{"d_model": 256, "d_shared_expert": 0, "activation": "silu", "normalize_top_k": true, "balance_loss": 0.0181, "balance_bias": false, "router_bias": true, "vocab_size": 2048, "tie_embeddings": true, "beta1": 0.95, "beta2": 0.99, "batch_tokens": [65536, 131072], "seq_len": 2048}
Below are experts of layer 7 (counted from 0) of a mixture-of-experts language model. Rows are named router (the router's row for the expert), up (a neuron's input weights, with its number) and show model dimensions 0-255. Each number is 128 + 24 x the weight over its row's rms, rounded and kept within 0 to 255. Numbers have three digits each.
Before each expert's rows: a language model's description of what the expert responds to; "comes after" lists some tokens at least twice as common just before its tokens as in all text. This comes from a sample of Wikipedia text that the model never trained on. Tokens count by the router's weight.

# expert 35
It responds to: Academic field starts. First letters or pieces of study subjects after School of or degree in, such as D-rama, D-entistry, in business, soci-al.
comes after: " of", " and", " in", ",", " for", "ical"
router:092144114127105140083128168096154134109137134129144111117097119087151159142125115121149106114106158147121083117140125094110148122130107148155155118166142116126132160138124158115118127123128127147128099122129125162151164171135144159124127082150069135086163119140156125118085168115188110111112124135143110128101101112103141147079131142118118158128133103126155081097120113128097124113118152160170130125151171150167124165124135156136122146142146167153131134142118091112084149150123104079116116114164104189079130149127149120095156155112131166144129119104196151097146137139126165108086124126113139092138148128116150104123129129082108099133117120179154143119081147121118163124117118098121175111099137109092089110131140131149112102135138134137113099159164127095190088127135160
up0:123131167122149124108121140143124127178079137185125080092128128169109133152089127088111102130149110141110156117078159131133169112124091095127121154141098147131131103159136126142181121137152147114090130118137114128129128177102129114131123103127105129078140149116177136121104134145116125150161126126136224160100076142130150111117121166138158116131129155127110127106122127147143120126134163142132111103089148112075117115114161175167153124091146148109104138118141099044130098126119155139144130132133137128120115108131121159139141126091155092139183171136113148146093111139094109146123143125127116129151107102118116146107121079105124090098171149119153128174100085131144100106129119106128113151142075148113113117111109139133121121132158119091144109157155128084144140162132133
up1:139140087146131117136164114110121129145079140129135140128135089121136120132107140121137081166081117150117114125092133159189139170127115123125150116107110132132149119124094113110091129137109144107117154143105133118105138119137179128125147156132188097135107117080168142084130094114096083115092157136092094099158155100137111115142120133141103120163087098108135119162083106131092113105143141153113149118128147137148147122079108149164082124108125154164144139102130102117172132133109118128154154108106140132145149120099158140167166171132078091172118154110109119177145126107157162134146140124133127100150048165124112126135128152162139126127140128093137132116127137140103111148201109153161117156129116165128134130147127134117112135113100113105188142103139135093132151086122118

# expert 38
It responds to: Coordinating conjunctions. Conjunctions and relative words joining names or clauses: mostly and, also or, but, who, which, while, & (Peter and Paul).
comes after: ",", "s", " well", ")", "),", "er"
router:138130139131093114110150137168141141159130104136107139120122124119135131107142133106140128143104155127184126146114108154118123148118136144137115097141070139132069132120091163122067124151131140151094156077120190175106138102121117091100111121102147112085114134164106138106128131164140102144090133130129154114136164118156137110136128130105158099166106125152114121084136104133114100149134106161160090124126115126140161121139139104115148086151127103142150129114139170120130070122146140116154108098095155127145114122125099117159159119133107143116165165111147179121167120120125151138091110148151111140094174147106157130126136124174183070097109154130132160126123163143070143146129123104169141102112108123139105095124133122116112142131190173152178176136087108145145141151148122
up0:153114115164133139112119149120124074094160109148115123110124138123189106130147089128087157149156101165084155126133156154116157094089106114085086113134132080137140097163089129119161090123120153111107119102169112119133103123167111103118124107141079139142138146153093135139135144147138120072129145084119102145192143118153171150157085133101113136120116152141096098139125185160167109096118161128141164149180106131141119118139138104104157175110143142139102092132130112089146130138125139110125144117148151125073109141140148103154131128086153157127120152118148152141144125125160121135155138104144147148118125131148136110122098141108103105153107156134152122136135121094115145163141172144133100077132108116132114115087131125122187089112129176083105110145123122133098152112150135
up1:113131092103146136152150125170123108120150138107122163119128111103133139098077142134126129145083113101118115152108129098146172139091121106143161139161128198149132137092127124126116148132128119152100105126123135152095151154138094119107144129159070141124106129092072118145133131190155101185130113137170168159127125112111128117092106127174109129117116143101120135077145090124111167111146124101137133151132143124103137127089153134113128090120098123124109125145160111117136119139143085168117129123157099155150132126115148114093105115162106176204163105128125113099146117139098132132075134117115134132116141127128105131115103170121124119114131114156192131132120124139103142089101128101139142163112116144103073164076109127152143174160115118157149116114152150108190124163120122

# expert 40
It responds to: Section heading breaks. Line breaks and == markers around Wikipedia section headings and article titles, such as the break after = Jay Pickett =.
comes after: ".", "\n", " =", "==", "===", " =="
router:139128139138183076131129089135145131130157112158140152132125078127082140104109148125114085086116120100136107123161106122160147111129152113122144120111124112105153113132106079158122092099145139140122117160147143100093136150118150136099117129151161103110147105146116135104115146132111124181152104165124147105164159125140157125098098125172096164144145108162137104171132149143133124122115181093130098101128107105129110116101108102111121113126132116133143129139106069126079094120134155121140159112108118148112114156137159126141074064122166154142133121129091126152104154142112123138078141096149162161127145098118160115143142101198133145157173103142141115176117118127170162118147081103122182130120118142138147118134167095087116112126155121159169123107169145117129114147154119
up0:124129104109110136115185102118095136123148080141140147151132147149130157192133101091128131138131132126111121135123165129132158144113121145107108088058120130125111121152152090107138174158130100103152108107115172118156165132127097151100150111110085088153128164091120136098164106114134136136099125110132152146084116121127123126142105156093144141128145134129118120072118147144109153147155122184099145148112130120115132123107127144127104174125114134106086118143164133111151118121172103096124111131173126097084144158103090141123146137095100101101099065147167143142107134098171122138140136127145118096146183127123138137155144145124094148125101141130187161139126102151115116164077109115144112113105156124112116124103100171148156092119102148099166127138166124104162147172134136
up1:115108118114172164176170160118172133108115137102168148130133152121102140134139131117133098169163097131159150104129165115153163109097163092182160099160120116131122159115119154099112092155115119123102116126131104099163080109112105135153140120134150145123135138045137062089129130067113113122106134122139133142122138119089101147102153129105159112093103132137118126125098119110133125106158140153126134143143112105085114182167166113195151114119123122105155104127099118118143111117126119110138111137106133124162156144124148121096169148170116135155101163110117122151116104187146163134137143130124108128137095161131114124132096127100124106106117144142116141085088142121117095170166144137136140138136151143117097129081140144142113151115109110089088112175096102125122108101124125

# expert 10
It responds to: Non-English letters. Single accented, Cyrillic or Arabic letters inside foreign names and words, such as а, ä, ó, plus capital I starting sentences.
comes after: " ", " K", " \"", " S", " B", " G"
router:100129123121118116091130164101155094146130093094090119154113152138135123090151117167112108098116134142169135163139108134091118129121176155136113131137147143113118151162111103112104195170088139120133160108111069089123077168131110114147139137124092115156100148199142126125123144156130153082122128130073122103103132151137123100112176144114096135133106102119127152137118129143136089121092130096154112152120150156150144118159161115118142123159117117108126104105145069140148107156130148176185132121132119124119116105118106114122130095175119138124092167156117127124112154122153165144102112170148139152128113143132093144090114125146095135106115152129133120123149155152149174146092120168120161115116124124160162094128133089124168142119162103112126140146142149085110111117154073
up0:132109138113137147095099177128090104156141104109117107145149128172146083146155137168130121064106123100097135110140077069131156114120103105107117110135165146101131129121148102143136161183127169159104102184142092113077084112122095124132070116122136143106149174126152143107156115152129176081107131112149106164121103118164146111129140133120117104129113106149143115124144074141138137123106115136170130085145134149098152150073120135150105155128124111132080128126131105116085106146119117137146181098140113107106123119121105121139118146144168122144108128111152163124146094124119157116112145111109091130108091151140126122114119117145152117129110148145149117134079095140160118121090186149139107124093118161112133144154155123103172132167157142125113120137158122117119110092169133
up1:137130087108119120145163117137114108124101134125108136162137144099101093121150115166114098163145095139115141146137108156192188121122129091108122132097090130151139098089146127117113116118138151144148102109113141140133166135105100101116134135164160161120133136099118140128132158176133101145126107151170170126158112092137201168092135103133179115111140146121100095113125101150127148119168123164133087142142154118145116148103135162131132168147153138085109112144174121129116165117161151085084072131123099109105158100117134121097123134111133161130118113112149101099168163160138134156098133152166154127128124115102120142138166136113120138135103103084152095176144113109140146097091124173132137152092111122126127109134127121147117087091131136065109107128136121085099144105116124

# expert 37
It responds to: Name-initial syllables. First syllables of European surnames and places, often after an initial capital, such as Ma in Main, Le, Gratzel, Drakeford.
comes after: " G", " B", " F", " W", " C", " Ma"
router:104178146133129140107137146111119150106093111120136179151094079101157137109113160090142149123110088108130110147137186086161091114121140121137171119129108126130135138135141108126115134132078181129109141087127155158137126113105130096146110132149090137143167121115100105108135125111108112154162161099134096121112188154114150137131140127143131119166135097122136152156144142109087120131119172085105150148093110141140095099103105173141087088152095147121143122120121157164108116114146145165186133116108086104140139127099116131126122129128110128111112127102139154096112128113137110113147127130134112130186121149125132163161102117180119115171108115162136158104109163144108081120088094194156115164118102133089111127161101144149162128105108128142138144124147166101161107095116147
up0:116154149169138105148120138106125137109134146150125104134103135086154107137095119146127156111123132155141151163112142118127103125143111123134116090165136129115081130140076110142162096129136177131137112123105103132153114100158071119169106147120114108151106135131117121113134159122115165117132084130125131125134110153172140122104135169126106126149119157108105089104139081139087117099103115074125121141120173114127121096101124158205107117109111159090160080156129062164106183103124122170124163108126179158102125075079095122144126161155156115115138095099122125100135133133189126085090132124187118131113151136123144114150176151146115132132148141139136120112123174147149097132096139101133155143113155133102144123132150106098125121081160100131154143136121118140132127131125127
up1:115122128155103127140109094134118129150131165138133124157142118135113124135170160116137142148114065105099083127114151110150063157149121091141131148055116108124108111091111151136113097122128148108132125133125095125141096130158080123103113118094111107111128133156088115110127150097136142119114149119160103117176140118138123086101141132083121122141160199091146093110159135135115132119112161110172168109129102162121124103114119107112099125104112135147103105124098095152134139121171128179109080112155143138151114117099101123081143186133096146170173131165133127105149083146090128136115141146123176149120152173103161152122135131136143109148117121119101110136164118121107095113128127136139172149127130088123109145129169185173156151131136152156138113137104122131119132087123157

# expert 45
It responds to: Function words and infobox keys. Mixed function words and adverbs such as a, in, very, been, most, plus first letters of infobox keys like Opened, Number built.
comes after: " was", " is", "-", "ly", " were", " are"
router:114084117095105124089094106119131133180155137094158099116158126145135119087138131139122138135116114136114128168163123130155172147096096098145098118132076130105127150131152120123128141138168140145147121163110120157146093108150117120131161172116075102122105092134155144137139135138133144103157145126141134167100130154125126125143096168133122151123169151141164110078153146130116105146159171140112163130159117161104113123153113096093131130138149104115101147099102154101145088128131102098109103124161142077127120196170130180165088109113126109142147178100137078105139130133145117122124130123150114131142087164136149123148161122133116137114137151108141147109139129167080106121125164175103109126152084120106169132127098137133149119129130157103164088138096118071112134096124085
up0:130118115115136131130123121049135101112126100124143129157126123173141108150154110114112129116148119146122119131147143172078142139110133098131116138130141152184088125166169106090122137138126196115117097131108132118129121094111122132109119133144115104167098126130113141074150111127128097171147081135149107092166101116118125141161109137094125135105143098136115137130138136108098126138156174145156159151123138165109144115099126138158126143130119164138059145151090098163113137144162120068159131106133095160146100114117143122121122127120076162125115135153138137122112119119084193158086136171134112086134111101162122120129174147149097131169086123178151096123104109112128146149131124151148125133090123119151139119119155137083136100114144160158160133130116162090150097117124173
up1:116120105106135129141149111121120110156118117152142139112147093101105087139083120129116131111141103092149179114138181100092141085150152073145151133107145126126138098112111129150101085168124106143132130157130126124125109113122128113136124136100138148170107180139088117124147086129180158162144133166166151150153166151123080124111163148142191109102165144096141068140133106094153131116131136088135095112119175104106130119123126163129104086096117143113130076074087141123093123140150176120114095107125160124163155135132136138103106140132100120129144134121135126092146084177103135098173143120116145115122147090103126127134142104134128160100107119146128147128169128127105081110166123104131157114147101135120133100083110177130133108153146120134158152144167134147113130138153109

# expert 49
It responds to: Single capital initials. A lone capital letter starting a proper name in sports lists and tables, such as V in VfL, Vermont, Vladivostok, Wednesday.
comes after: " |", ":", " the", " of", ",", " ("
router:101139106118085096173097104130134098206144105131148134108096144156114105155111118130148117101137123101142077167129138132171124127099167105080120104137131147152146111174163122114148144145146133116095104174130147126140138170167167088106127132126087123115137190147119129123124110111123142140126138145121087126112053150122097112146161111149113123126114120146126129114100152096080098085142164159130147137128143137140153132090102134101137111133169159116137135121088147146133094133145134145110148087100158100097127121096127121111122140075127164130098098148154132182162152142110126112103126122148161102125151126140142119091145108100116127149129138111123134113119154159129146155151134112101158137086143123081109166177128121120098163098107137112163132154146154120079126140084113
up0:092146118147143143119107103142103148165098115096136112110132089172085098149150140121149104148180125085107167150103119138130137085091072090163127141131130133084096160111137112118110088143147132130168155153081114101113144130120101124123127127109096162129097093111111126100157107138123136135172122147117161108121168134159122117098121142131121103166108158099165131171098082135151169101095129123120169118116135159113126146123151135108144165124141174129141106158113126158117105104136139109147124141176105109160115149138107115116099169132160140092188114174131129125056117162107143145124130119134145125125161101116106106142126112136172132107132118175142146147114123120157117110122139156158109152141079159149178080141078123131134132081123137141120160129117103119134114123132139
up1:137151150102160125117123099126150125065120095095133117117083129122140134127167136156072156107161119124158127101106143137091129121117153167155074128135131094113127119139121136107153110094108126156101117122166135077123108124082100104154106124121112158104129184142163154119109130127129118119142171112121133106159117086125104138148126157098121134101147128175090148095147131126160132132153133127121114152144097115074109127138141129147164097162139121141105145128191091137095143180125108140150128111099118155084066131174141138124156087190150124139135144170148167135142119136136143129119127096158140142103145108133129152151139158095129114145106100130109132120107099151177123191117140165139155115144096110138144099127089105114155098120140159124164086094104127125124106136147119

# expert 17
It responds to: Prepositions after verbs. Prepositions and verb endings right after a verb or participle, such as provided it with, related to, taking possession of.
comes after: "s", "ed", "ing", "ation", "ated", " to"
router:152121105121122120137125146113123127131154110146088128100110112155175103115125095117146122088136100147092123150160173091166148112134095162099126137105138130168131106141141115119092130132129137105101102134110094126118148167154144133122127141114145116096150136150115148100135110124145107111155135157132102176130114159151166148121165136127139098086091150099106175097143143162134097145170178118141159176145098156133104123118104095134162167079116080098102125151171133091139137084102103082122118136135144103121172135141073095131127091123123094101130139132152141176104159084145154148112139087122120121130118197135159171104126181124132106159115139134109148100097147142107149099106126118115131088148149127134136115133137112122175126139105132100084104142138092118174120137125131
up0:147128130122143127117172129150103162076138132106140144107153138096142151115111109187127134121128099085163134087119094207121127114117111118149106138125119155131141162125126111187109131119150126101116098172086159091119118145122127133151168138093143141135124137114116157122142119121142138145098085140123148054156159108140123127071132160116153120094115113119122098148129145119129134090089131156145093119158153124130127100072157126129110134151107143103182136100121141095122110141124113135136110126096142144162114106135102114076083138085154138137125127139146110118158149128093123103127136133132129071114115137182161146075136130116094142179132099095093113133121101094128155145149133102142149114125165175125150154141112152136124149109106153185157132109155148117162108162124128
up1:137126139124093103169137169114136077143125156177112123116133111128119173100134118142088120170110143160133104092154112117136177140103143148146113096142151131143149168105145137122122145146118088092140118123074153135099138168133137144116150120132140168137116146112101151172136134121140135117110189128167152138109126120129121155067107081116136137150127126091146124158141133079123097129153108142142114125119110120110112120114165101136103146112131137139087115163117159106110108111147109066088109114097131135090119153099154159089134145141140120158132139169127146155139106134169129076113127181115073153115128051114124125123131148155080139144149106124161141095127117141150166107121130152112106140158110121105089134118120140160120118168125122129121161133158147160133141194171131

# expert 4
It responds to: Mid-word fragments. Word pieces inside longer words, especially ent starting entity, entire, entrance, plus fragments of names and stray UTF-8 bytes.
comes after: " ", " the", " The", " C", "air", " c"
router:098133139141100092109125134179178146145135138136159131143141148114160134114148130154122129136188127085134114165117128153118121149110135099131147143103123113123131134145182103155140146088117126131128166098143143148102139153086129144172097111111167149136143158129158090113120140146160100163080151085161123162117124124149081107110094124083134166101116135134147153128112069116129110141130075105122083096095102084131119105160115122139143127155119140143105147128130140094149114162149141139087178127127130142116109093122095137124107162091094178126141106144100109082117121143103115124128134164148109068125109120138122133095159114092143128117169107093130136143116116108102121140164149105140104141149148115103145175107144142179125133105177132162120146134132129161136134157124065
up0:077154127116123178120112112126145130106144152119138115132153159116139102124156128153119125118135161124092156131162141117184136106149131141148072137150169091137096100173140108125111109077129123132070117153157143154111104129155114053162137138139148115097119142152133148136160116131102116148109133091088136157118126075153123103140124097160131099104102129139132143160126128165165120113127103129154131131121168119138115134138128047124135145121134111150118127130132144100130120142098128111129121128161150112151177119107143132118118093107117149092118106110114134173143154124134112144192122107123163149088137129122125095148150100130167113118092172143098154146120072069114104153102133093137115081172108161141149125162111134117105093130166155134141114115133140125157166131151081
up1:108146156120081131147134151097161129122125125086119142136105114117110098113111086151169128077109146145111143136150143138108113140120127177180169114088077078121089112137139101138142120148149129103050125105108163097131144109093126158141116098149108120113128144128136175145087145114127062098093119144154091127130134132155119160148160124130091092126087141060155132112082128158115133121136098131106120164132095159131125110121150142153108148111129170135144097134071133150135166147162090163109139103111103120128128137148136121136156103109147098117126155124150128144084152149130141133099144096105113135160077098142129114126139120159130159140157091155109112098127133119161121158142130151139188090142139150147107123111157117132133105145129144111156116141131122147128103083161148

# expert 58
It responds to: Paragraph breaks and clause starts. Blank-line breaks after a paragraph's last sentence, just before headings like == Plot ==, plus sentence-final periods and clause-opening but, It, He.
comes after: "\n", "\"", " where", "ies", " year", ")."
router:110103122160116109134144105110120116113141120158138115098140087117183099141134141087141149104097156151153116110155112134115111102113092156126111112163134163098109088128104132141103131111145093139138121086146143133139120125101114088142146072134075123153107143121099142104140133139160079083095159139110155096153170124129187167152096139109134128129125089159174147155168153114135109159108139131164123089109128148105168132194185138068129131131153137095133126140155100117144118106144141136139148096147073115154068130116167095142145154126127157132141145120118113116151133115124136136102120073139136189110135152135113139122167106125151132103122136121131105141129104124098153129154126132114150138132130153079143144151170151150108126137088126119154148148110100120152094112107087
up0:143104093190129182184125155141131104149133113125154121109161118122136128071144115144127147142099140170143125143140104144125140135155111148123143131102147133134142129147134146092081137102131128109138154158130116132124123094127104111115217140130085090128103128102187126098102117096103096119167120145108108141104106169151158140129152141149133164112101092105098146156156123141115110131124141107132168107139124120170100105093089072125128126118138108102119153107102167093126060140106094109161136138145114097112128133167111135096078076109111076115126137123142141108123109163119130144110158128110153136139113155173149121127132098127140101157134077149133122144096162120088162127109074133139152133090144140090120159171140114103127117155136133123128124117109113136102141129127154
up1:164098089135150134148164138122094084105128139106156140140169134132071123180162122150148101084126112101151132079121160088106153143111137146150154099103129119151108133098149133104124135151112117143116127133139130082145178094099142144135116117133110153118110131107144115166136115139148151103173117141130110110133138111077127138106176182129112134138109124154121136138137106136096151133143107184107082149117133109061151112105122094146132115079138113125100161152151093117133118174112100135124120160120114092094135125159138165094127145187126112123096145113132103106117107149130157155122135104070113128160141126151094189132153165156117142094116122108128118129100120140103113148159151168149127162114154143106111164117122174133146116138123072124146119105122148166158125109100122

# expert 50
It responds to: Word-initial syllables. First pieces of common words starting with su, po, cl, mi, app (su-re, mi-stake, po-ssible, app-lied, op-inion).
comes after: " ", " a", " su", " p", " po", " the"
router:133130109087099122091144140126146075106175160166157142073133099133091111143146138127121132130107170147107141159154126096113111147101153106088144136133145089132139120137114143127172101109125126144156117108170121153180137140169133092133104111130142152123131151078093166147114157096150108182134104117130145124138111132114089128103121098093081106091162093141123115182105112112109165133115143138146127098178129111126130145161177123092139138140162167090128117114134113101145125118121096145119128136177113101118137134178125107182117149135153155118093121148105103116120095118119148125132129120055107133129131105123116146131138111117143119180122094143162092116124102133142092133147137169175127111173114106147130123138101152153161170100143133129092143124110121161102135159117146
up0:149146146126130171138118108139135139102135116143118121150184125135160095148148144126147085122073121110117173116128141111114094099130149135088088129161133144134132088111117111151184121149127131145136115169102112140095099138105099154133114136126132096145149142167089164116125114180162114096121133097186109147150121109162097093127111115143141125115133159169132109147106144107134115107113145120142127132108136158132121175062148078120132113092145126079153069098140073120133138145144113156109144132126124129113113140140145115123125119159137132106161120122176183161144123106136127108133145085111120110105190070126132147070097109083106137159105086136146094086141134112155139156103156137120137116125178139107137098125118119109133138113102161153144101137122114140103163137154128
up1:097116159102195126132129133185122132184135116115109112126137147166107146145148119123133156140133150150147117135120139121135122136121145140152149129099175122128133118117097162128092126067148109086080184142101076135140113103132151103125174088099153153135147117140138128125119128134120113098162117137140112145079141150127117097080135130093134079124148115141109141142104145140160161106100150100141142069154121132077126132137130108179171134106071134103127119113115140128119112081127137154104103124092150124133170113120157095094107101123098146135145093137110143121168155131083069144104147128141108148107119124123133136130120154100190134132192151128086101115166121085160129115146135132143162106121102137135186141122114137136115113116150123171118137108115103144102129151127136

# expert 16
It responds to: Sentence-opening function words. Capitalized prepositions and question words opening a sentence or clause, such as On, For, After, During, What, and linking words like that, because.
comes after: ".", ",", " \"", "T", " Th", "A"
router:108084088126096130151093114126155128158162149114096101161082151133121117114153123121133146133120115179102144096125160097150099122155164131135110127150155130138111145090124126168100174114136098154142125125132079133093127147083167160092189136139140141123105155125150163158107138112129110118123157120080086086144133128128090107158171093106120135134131106122102095111141103111159114166120097086101129132145142168132097104095125130157113110107131109119117097136163105097156156155121118124127091106115151124130102154135173101119133151128134157116152112125121168127177095128116117141124123116131125114078169138152120103140118135126177130105146150140093128080082127134155148138110192143187115134159123156103135121130124101184134148115170120116172136148091109141120138138129137
up0:078119111153133151111073071144117102107103113115139102119161091103102113093103150139154160098122151120109171126100131088147106152146101154092151114084107174156096123085104100098081103098119150098113160160132106105136112185140121126113120118119140133118125115104149123103123098094135124153131124153138139157129141090165127110095112139164173136111175090140103131140132157131163161151145098108164126137123107164121122125148108138103137159143142175145104139069125115108103101168140157142155122103173132128152132094117145160156090150120101145146135156132161139108143142161153104142156148133102157180154097131109134113124143121138129099123114123113109087122086097089146129133126152155108162164130090126112127095152130144120112116125139148150124131195146114100103137116118113
up1:166115129154111131126122113097125128101116147104121135181088108118163091103090087125134127109119113070126117169117140130138139127129088129118094128102102118152157121169154115140126143126151132160139126141124167127173111145147123070133111131108114089107108136113136126108145092133131124115105153185110078147165108156139126087121145173124160138125140096082145130142147157128132120139157099128074090164163138109135133117111146173139152106107123126108138129135132150132095057134135152129092142139151088122172126083139101136168144079171115183113096113181156133138143115134130129096162141101120136149120116142142103134136112088092113132153147151128103100128133146144102156121138120075143147148152149138130128149123150112108107148128136136095114083154075095084098143115172139

# expert 60
It responds to: Conjunction-like prepositions. Words as, for, after, because, when introducing clauses or phrases, especially "as well as", "as a result".
comes after: " as", ",", "ed", " was", " due", " served"
router:106155104121133103131128091118129128104111120130138101196125114155131160126124120139123151131129137125104136161191148149110092120119137148132096128134115152114106161100130140103117130123145126147146128179145140083115092113147104129097136121065157115095104121160147163151118148116176107083104135114071140146109133143125148135149158112115088148133144141109138142153121101144131121160140103107129165120097144181125174137120085102090091104095146121084102108162145123136149118131122164091150098068109164177121129132170106109121127177150121072159141160190140126143141116146129151127160122101099157135117141171126136095170143089148117140123125156095099120152083160143116108086098130155118145142133092137143142137130119087133116153163115126127087126155126129097122135117118159
up0:163138148144146132108149120132079097128112139107111120175120133117160122122162149099133133150130136151123129138127128120138154091084154112117085156098103156144151094122118111133108150089122140142141131126103155107132062119119095101107074161127169078106107100122126140121154103134136090107161132127131163122129089112149125127142101094112141135119127145156133132171146203128130110095133167178102123155110116154154123106150144070119133121104114107085142126101133118130117156117084146134122160121124151135107099084120131107120117124136124126144099117134119212150115133135127197124127148104165122126130141125094137151143159136124140081113143145122117119165160154125100081112136147070150118096134184123148122134121097140179118132093088160158136154132111122128126126077150099
up1:151171124136141127114166134137184095143123154101122139137115132127167147118135113144161132113123128140127094097137142151133118088132129131113185119139128130130141109162141130125121122097076129133083163099142100115117080160122166147104114110117161135159096152145093124132098110150125128117113141124161093116126114145121174112154170109122166122083103140113133109110184111144155100119126174118136130121097116118083085117152129175146082125089148132136156149116125096092126102141102125092140121154116138116129131090115161169062128130116148138150074140151090168122126120150148114117114145124170119161130169138110119127118121093152107087118114092107131121103123107128114142112136178120141146112125143147116103112087072159173180111108162126159116173160155115151127092087101111

# expert 25
It responds to: Verb stems before suffixes. Verb stems or inner pieces completed by -ed, -ing, -ated, often after was or be, such as considered, installed, discovered.
comes after: " was", " re", " ", "p", " be", " were"
router:110087130126111072115100099136105170120166124158155131115147135133095107109158154122109091113152081118136116137096148123140147195123139150146118139138126092145164111141126122071153124146106150098162101139170159151150142123148142151133108145134111145123089112140164111114188146129141158121150139109117158106125107136101136063141127113102157095132151150077102145134122108119129155167143134110095136119158134123127129105148143078072155161132078146135105134126112148166111116127138093122067140101126122132166111132151113129151100089132141086102169147143144131179114095124129135082133137110162106143109112129094105119142105125125168162096185126138126136163143130152070143130144159122150136139157101124113131122186127161134126118105142093081112145120125130135116128137103123
up0:140135110117136139179146152115142104091159131110128126125048098108127142159135107105110130152148071118090083147144134172125141113094152092156110112167142135165166132103100117137137135120141159164115122129106133130152125144124063147128107129175132146123108117108120130124135127167193122156146119157155107135124127100138106134122130143124168150090165124135119093079162081103100104113124050125132131122127140150131109102190114107096125117148177135089147146147126088122107138142141118117114160152127122124141147144142160161137101128116134121080103140133128136118118165122133151127127131150133106119074142144141172116165109161163135150103121123115136129151121100102137104093084170126153074105112108113146134119138162117171141136076131116128137159123114148108128186121116125
up1:113147172129103099113133143103127092151089162159124091145117140102115179135120151095160109110088156138138087170130140181148122137093156099124100116120144134144128147100139153110126142110127132143117113148134144105125142096114112145139147096168126142152142144132097127107082133144145117129125086103121138138135156156116147132112132118083103094072138119142142147156138136151145133116127159126141154085121055131182126131143099125144108120088144158106121137119099097140108123102093108127156115154073078161134107161128123154171116121068106141150114079143133109130109111132182140136113146150133148093115136160150113133149099136129134145158126126107143166175127157131102133139152077109139104133082127124139095176119083096142104132129127127155120112173073104133170139119144175

# expert 23
It responds to: Foreign-language text pieces. Spaces, articles and letter pieces inside French, Spanish, Arabic, Vietnamese or Greek phrases, such as de, d'Europe, la, accented letters.
comes after: " ", " de", " =", "e", "a", ":"
router:141167141165110117123133150149103098127157141096145145097154144132110101074139135115128150089116143156158124171093114157101109146099136136123137146171087151100158109112148110148147190151139119148126156096130138154141138131109109148130104114129091144136129097158095123126163136149100090123152076101103128137118123144078118163124153098116092138103117099123144142108139088135133143128135097136136098141102097156105180097096094098146138101141140124173093152117139121108090163090157153153143156113157098168112126110101164114148156151127161140113142119138086116102092125083166108131144117091094156134136171133114164162080156165105112169121123111147179128144111112183127108104126132108152119133122133074125164103129110132146120116122104094112156160132113146129135112127136161
up0:132125177162099104145144104091132113113127142145137167158077121179104141130152136138164131137124127149136123162114119117151087167134158094145115172113080103116141089134107099127136135101139092136150149154147106120110107204153123095109115120141109131132137118121138128104156110143134090126107114163137174128115119107145126111112137146152152073111099131110103110154119141110077143134071154118147152118117151158124130095134140107095142111088130166108135135147107155130096157118104117169175120118111167060133096118094139147109157140117144126124147104122131158130111137131089115131178144101127128130100138079140136155110112115107156112122116098049115098156141163116100120134114153114125134103109138148123153126085143122160106158107121088144158146163095145105181086135128145
up1:174136157184156125153127141105150131116134119103150168125093107151113105145073101104121131136152145154129175121158130136148112094090117113149074123123102151118157076095127109121165128102167161121084157134119078104117114138131123118153153120123111105122130121118139126092141079085145092125129102128124119153120128097142136150145098132124129045151091139119106145104151155139151126087146127147134130140138110134129121179120083068141155098129140185083152132138128102121104140102148169110155126095110130144111177116118148133105133102152138105149139135174118127169144114109104132127169135117129180160107113158121129121136133136135149170174074132157104104150149118102102140096122143150137160130097109132123149118145143124100121087138116142129170075122124113151134154103140127

# expert 6
It responds to: First-name beginnings. Opening pieces of given names in cast lists, tables and rosters, such as Jo, An, Ar, C(y)nthia, Al(exandre).
comes after: " |", "-", " K", ":", " by", ","
router:171122137141105150141150099154158135112127125103128126119077141137147115144094124148108135117136110129115114167115106083086098132113126184162157128142125133124095140127111155117107107147148125154107149119058183110145099137094113081151141107153102121147120093148142133110144120093108161093123138140153092147118111163106135147141144148153117109158169133117136152143150142116152112098124100138105138137101171102146136120196098133165081098163143117149082151100111112114143111153093164184138095119120115138122138143143124165140171100113114139130113139094108182146160090076151153143115126128093122139134183163153152138098116093102083177121110131106114098151094118101118130120131137158142139132162119127104113102153142121142119137112101109130091118144157129114130097101175160
up0:116138161168145134164085124122128124115106176142108116156118119179135143156145100118093124109141214143139108119121138119124125114101135092198088154099100146155135103148122099117121177100124129110111134166136123134135161136126089103114133118126097118174133136156100136132116101137141117141090165173177126086081120127158156094141127149124123164127164146144131125135108122126172138099102069155136068156171144139138122136136154130127150113120133118116106162130137128132146111099096095112079115134130072085162126112114142115090135095146132138132132101158139160148107099139116131117071148155106118148121089113124126145090124110132093151159125108114092124110167116106130149166150127139087127075123096144136116129125164105160090121147135123107137140096100121159144136125129110
up1:164132132142111102093061154117118116118150111148138115133115082172167137107127126118102144125089118157120144153085157164157097111130123058134110178060135136126130106160136098157132161127111143161115125160156140085139096129100095087129122120115095148106107155096158110135135161145146138094119147113148127107159105116139167075131133128130106175089130145125136132118157134122117112084077116168118073102119112143128128086144113162126130115127154113104095142156156148080146120159172094124105111131169125131163125135098108132143133137101135179176118119135125134147097115164113107090113130168137125122112097121129116160161124147141078127130125130177133125111114160123143138138136122154114125134150113154115107129131117115133148127145136185113166111141085152173137090124137120